Weights of a small mixture-of-experts language model, trained from scratch on English Wikipedia: 512 squared ReLU neurons an expert.
Below are experts of layer 8 (counted from 0) of a mixture-of-experts language model. Rows are named up (a neuron's input weights, with its number), down (a neuron's output weights, with its number) and show model dimensions 0-191. Each number is 128 + 24 x the weight over its row's rms, rounded and kept within 0 to 255. Numbers have three digits each.
Before each expert's rows: a language model's description of what the expert responds to. This comes from a sample of Wikipedia text that the model never trained on.

# expert 5
It responds to: The word and or ampersand, percent signs, and word-final pieces of German or Scandinavian names such as Husser-l, Ert-l, Mjønd-al-en.
up1:104147160125107154129146158097125089146127127111127085113183141130098148121104143142186131141133106164147129124161121129152177163095077113114151133132161111129158098103143134172108150138138101102152099087131119163126135144194080151107119137156148125098134103153127122136125142120090155086120130155119109090112149151090118150140126105176167145126109130121164137133117142119124165127154130096111130147125155073171106094105148177162148150116122138081106113111142091129118144123123115123151091085121133126097161164127121101126118144123108091120147115084130145159143163141134148137
down1:095148086118126142174109144122158147170120120114161114105057114158134103135100128134145145168102105107169105152139152149136083097150141159106136122121104160188169156082134136160127146126100151135144176119106177104139077123128162148118147110112165134161125151122114147123122136150133105171122109150124167116179141129137142121177143104135095120133136087137147127178126109103124143151125130170160094106132131109107154122185104099154135134102125124144135137159131108111120114096128138120104087113132116130095103110136112131103133133100151126174133178157157142156138128130137151152
up2:098142133102143124117125154129148129127130111121120154161176141167108132092093112122146153135148064148111106150101130112157160141148099107135167155110081146137078142164170071141128115098101149147099125110120076134149116130119095148127164102066130089103134116175120100154106127144105121146143120108154132124156161104165127129126110152088124126118117128121112120117128153120105089122116142134135117129102152124153111106079102145125110138114168110141140101128117111097148104142112112135119184187100136132164137104121108103133169154155106121106174130147082132090120121118129187110
down2:145125181136147157121150126148113124164115126119097114157088076150109126135096144112108172186143109124103107119154099179104183141121118142138136127124165097149108151087119117099118137113142129100084120142111167094098114141110100106108119130154152115150146152109187143137132151145124138133124100132158157122096101143104148152117138148112145132152131135151093106134177168141135176118118122127078115058137110149113135108142148143073132115149127144081109094110141131159150130132154154087145133099127113120149120151109128094105123132110126116125081138130154134165089150105137173100
up3:138116122144152131125126139134126129134161103158107126157171126088113116136149121102087105156158118097130140131148134135103119153095152163152151102128119145139110150124130112148158134135166143107127114077149131149137118106117110122114117089183131120118132146114142132160181091132114134158107120150157190118115109207132114162129135135124127157121122189092145156166096129185119151141146080157167125138138128122118135164180120098118110150095115124131112074142116143105188123097144130127156112174147107155166113104080108165139122137113097120107140132120115168133155124124171131137
down3:108139106113117094097117143115141162124060089128127124123069161127094157146107121103122162051091105175095137110096136138172131095128175134155102142136144140129110124081099146120132101147107102121151155104111164128111145118071147167159133140168079090157115109111124139095135145138113162154111140145089139114138110150121100116100118081116152131144123148126111122132140137086133124109122129161120083136129117122150121096101110161118098089134144135137146110120121101139109122115134135103148110113081137134125158104180158115086134120118186143144104129161112100150135137132117119132
up4:155111143150109107129122076109105131133165150152131131077114124079110089077130097110139156101098161095100100120077112164148104168139111127156144089113124112113144116108112098114175175155102104109090121137094127125100109135120106148114135081154109157128090142133113127118105146167100091118179114128115109114063141171132143111132136141129112167104131127159135096117129139148160134115124125159143117163121112151062149090141152159162127124150156137109142156121102107134109131164137125091143140109158140138095112102133152153123137154127114122110137155117113110132146143086080116115
down4:089106123097169154094145133122124100126083178119145143106116113124130118136129124109146125060164156107116130126078156140132156124138124103096133147125141131151119151101175125129081142110146133093119122079161135149103144082150124181147146106091158174112123160116130132156138128131154173130123127113111138158096148167139136136103110138152173109149110172095120105105100127144111117127099121114118103104127159121152139160104146141133125136104117136107147105066109160121183193124120168144114117139083104119128135146147129146079137081143132133121113130103097133125128102158101144162
up5:116117120104148074124084110113111105126167077097138134077126169135156135147164083098121127148087142112139125086144161150122110114093155120109118147094129067138126134127121099117116129139122152154132138155099122088107138157121105124142139124119160107128149114192088146150132102154139120110100130130160117129084127095126129119124111151123136131109155141124092095134158121103131134123111142142105140095130088139170128127152159176095115131144144104141127086122103138107097151158118095133109118115122127049120093075112142147165163121187116143142147142170135163111109138129138149091
down5:172147136121139131130188106123106139110131139130093155110155171105119100096110124129094097118134137123078114153143122138142125120107145150094128152152178132109133144128156150141134105138103130110130083130156171141148131123123108141113136134158086106095088094125114182126129131174105171123120133160121133103149173088119179112150148145113140127120143079137126138120095104126159106078092153129150103096129118119135146127125103141131081149150118172128118112155108161167139114119209138136171169099095118140115141107096118091122119125153112158097127134125158120114149108123129167176

# expert 1
It responds to: List dashes, table pipes and prepositions like in the, of the, On before years or places, plus place-name pieces such as Bolivar, Antarctica.
up1:113125120122110114135109109127153111127141181075135137080149127097139098120141108071076127141094171165144182140138166159089141164120147126161123159134147140136106112090166137182118114125129127151129094116100101189114125148148100120112137159125090129158121099130138086115133111086099104137115149072122138107114153113117125095185134113127130143096099134156141129096158155163115139098099136160138116109145103107136107130116144141139135081137098142151104106108116146103110122111149134146135081148123144121130158132091152147143145137171144141169140146147147105160085104131146143150
down1:122169083166118126103160130097120135128117156152159118126123169137165121152127142129097159138153149081113093106138121098124132146087097119121074131168135130152128147092142138128128142101106061078096121139149130135128136094163143144145112125140136153140130127116138145158138076106118153109104093197124112111134097150149078149071128119143130098122147113104141103137135133147140126145123087128130135127098139123178143128118127145171165154159147099142173154141139171132113130157107061113099123101145152102110143117097126138115101127142125088137120110126164144137122071157121114108
up2:115144099142151133139123088062105156117079140138093132081149126087099115148117139126148094167158120141094141156116140149098115112156139161144123151104082140142128116133119083076140156120120136121158135135145110165163087090157112102123114109109092096119146088112158130143119149147135139091097135128139107164111152074134101165127182154123124156122173127150095116108087112133136122114105119072120126117117128130112128114150127124134139139141083115134096191129108109129114135181135108152128109152100138114131123139147163115114178092115139105116124097125106108144118143144122098181
down2:117111147073137141099092159141134129144144159204123110126124135176126148068119107124126132099155169145126092136130087111117120157127133136085143108106172123139171136150116081126146114126128123107109094138086145142119127147148123135101133148131152121144148162111140147102164094153151112147103174127130198129178153137107151140157129129133172121120115109146103173170130118110099126124133144139183130141101127148170138091123135115151113103129124085155140127147165101134113141150128141128126141072144114120116135095161109095150137148154100125147144131094155102126092101105168164125
up3:127120112108111096162124096116155152138136125144160146139171150119111123087084153098082146135119161175124159110100123145132146172150136121099135117112140161119107118111161100117133106127148115118164171132125170149117138114103071156149119151162146115129144083107068137058130083086108111128150122158124102095115149133157111107070129097113143130116109120174094164133125135105101120116155130112095140117131082135119090115145114136164118097130131154133097110129139157161125167122131103124165128137108075107109148132136115172165161117099121119119171098134095119127116130123112112124
down3:138114098105142112128138150125100131179131140128158160083126117108143141107122125139111148115094112117102100132142108109150091095128132132117119089120120147089129158128135139176139143120159145131112103080156119172124177139137154112146121153137137152094099115131097125120118147152118101051107153100127128145152151120104103080113145115117197113117113172137110151107123101097111112105124095138126138108142136106127149127069111113145118141128142138138135115133124155151111127116150138137144057206102145129124163106146139141147108132156073106076140144163115107111078158156135159111
up4:151147158129102124153132144128114169121143107132170139132140128083123168144151126111161119155139093126061108130111154121118139155125124128083128092114123111167144150140166128093114157111091101123075129136117167109157117139107131104120121163123130118130139140098109149124115107112096117122164135181158139170131122119158145114134145099075120119137158061148177120109134145149137128132125140155194155166078130144093113145126164114123137122109128121121151099105120135157094124114172163128129136115113125112127154119167135103103136087158068102096069135118160124113145147094128134118
down4:130122130138143143135115133129127072137178130131109094138122131180099081123066098129139118109117112120155132129151095119164090074175176069193120133150085146107115125106071113139130149072103119135173157154128122131125129152155093129155149144119117118126116114166183113118093147125101141097129141113094130141116161109116098120121136120106142142127108111140134094135134092097081097110150119122111122135134136170109114139146112118088118096099143128116115130112149123148104126121126124149137085107101176125137137152142121144147122124094130115160191133105108152123124130183108132137
up5:124144133155165123163139140161142123136114109155114160140126094153134117179130059111128118106130156154086149139112154128153158133135128141122143089155130103127138136090072129104126111105119089146139102124142096125139105160111093126157173135152093108125107127108107124185112108098142115138093128122155121124129099170159141131138102141139128158149162138156110191138112162185145069179105121137148147097150132152111098155147120159105125094134111107108131100111123118142113161163166112118174094108162126124131131094122180088126131098161138130128104123130121138122148155157135164142
down5:125103110082133114130119111084139116120130144131138087128143148140146153104115134161091155118126134163146130120108109128090125123125148076135107085063123111132098117150137085098161142148105123129162097115115146099131175101141164109136105082121172141141124117134142133106113151166037096137108146147160113092133109144138123129095112118137109091148072168097144153099133127115109128095128145136153112101128120142106145151141123084130118134100143163107116171112152126153146129151120128086080142132127083136148149131110101131096116074125130107133109151085132142095155103126142084148

# expert 21
It responds to: Possessive 's and ' after names or organizations, closing parentheses, line breaks ending list entries, and Award/Awards in honours sections.
up1:120125165122137107122102113165129071121141100108115123118145162161137135143138113148133111106139077125128132087147166153134134120122150106141103071131159101126136128185131123138121166131115140117095124143092143106133134088121121160111149125172154087147147070111113135115116097135133148107112181113157170101094165126127124166108120134131130098142140155124134161150133179179133154150100132125148143101136150094127142065152143087129115109114121132147110124163085117116103121101099144127079104107115151145111128154144098149122146151119094136147139042130127106129133107136080119115
down1:104144128130112101138145175147135160177158125117149143097109129105120133095157152116108099154095129142109147147121123140137136103151115106138124141136139127117129141115125152115099157157115149122132135120107109077148115126169126108148069089144084172152153089167131127101138127116105092125147098157096106122133119125129137098117143128130119089156167130137084114143123111098171150130139103170102101140114134185123122106126149152120117166108154129106162122178094100155138122108093124117111137105185084138139133093066131158151153067115149117141097143127152117134150136174090117083
up2:129104137166104136138109126088132093096116116142164161180156174127115116128099129108141099145142137133112178086172107146163098068136121088088132088179139159126103141129116130142099138131137120130117089149124163150139103116113110156103107115131101107135124146136149123133086119121153157144172138125158147124125110110163125125113134112129140112104113129180142072117082111165136186142112137126143117134145087140139162127146110111134089096115118143161087124134128100149175150106088096082099160103148111119151122156140091144118116140096119143129146123112089122152147135113081127153
down2:082124128117129149149130149159137169145136148105103121122111119109139081131121148113159118132132106147098108152087135114147152174148125131159137134113114088140163134128145115133092123106100135153147121135105154133085120194143107104130147168121093197152134155119145141134154163092082136133118116119125135150160110144104104138154097151130103203168157147124121152145142111086128163115104149154133099132122143090164132162141141133112146125155122118132116168104174125073122132148145143173135073100074129146134130081126142132146115132168118119175110137105135109132143123145152109094
up3:156102160142123107129175145134150125168157131109130124130122134147124145129145121105103134120099126170142126127090096171118157179126142117131157135115156112157108151071167139101131122152131125138172113073089079105064110086161088134118125085104109146124131139173119128153094140111112129141167088162109146123115143105103121116085147152127105137120127148118157088162137105149118096172169157113132122069127137119154089153122118084151156135125151105165129155147127109116132116137148109116127146102118112133115132082131110137091107159132091136120156138089175118104150113115114118132
down3:149129163123078110137114161126092113076106148098121117129094157116111141084118108123175098148113092136116133107134117105128129113166093136133102134115132153106127178148111164159143141131125109137099153170136103127158109120101126100126130101130130121115122096164169085123147122118109145038128127125130160126131129129120127136109107108140138139096107112164101148112158152162161153113114133121138160115121132151111139147160162101075111089158116151103149082121127129118128146137085127115134156130087134154137095173140178140165132197171154126125118112141142162147086150132107120152
up4:105144143113109115121098129124141144127088119139109095145133140155084082129089137179066117126122133158118144124112122085109119108138143129135097136137122142146137115158138125147119151148157084099128169117083176122095108141120138157118106126147127145120111152122104130163156134181082093128129161140117145132139106174157107146121131118107088129066112148131115123133111151139087096156120122117162135116119095146113137160185125111103110135109123122086093132124143111168139085095155177107116180141143121142119084164081146131149120114137126076123147164082129137144138106164143155118
down4:140127098124133138161126104090137112145095153152120144143100100157162154149146150097177096176129111150151159100109160148116134136118098161126099136153147173071106157143124127101123114139077136160140126144109112126131123133127121121124137132102125159124123112108180106113109135091124155098131123100134115086126148092111118119126108141141110171148109160117142127141142103098137122134170143143142101095106128133157114095112105136135127122147179112156181099089092149116136205140092121144124081132127155143137161083156109142128130141158135151131138107194123130132122147147133092061
up5:121165117161110103106176122150138141126112149126114127113150163133148136136091116130128096127116138146119119096118134107121139140145182130149139155155109137131172095136118122175101150151116148117147124145114144099156137134132161086127114105132087162123199124143118111148138102150082145172103112125116123161088104106126164113157118111110133143122169103137122109097130147147120155111136134117120153144131130137129074156140110112128120111154073158131084121158155133162145133125159151122126164139126162098095143167123167199106196159148177109102174156126139155146113136081133127124
down5:125116141097170105119139124095112128082119118097188149143130112107168129119160136132122135113108135143143133156141138169101158096114124165107138089126135120156113105144177131148164143132173131120151105117120128155097126097127160145156184129131134123119116132113143122108155104091121143115147162116176111102112109141120121093106104168138135079108134135087131161131119097118129127164147124137109090091134139141096144072105151112115094116098160120116149111082101144099145130129101145145098136078118153125161102147126100103139093157165081158057099107100140134157159118143146134108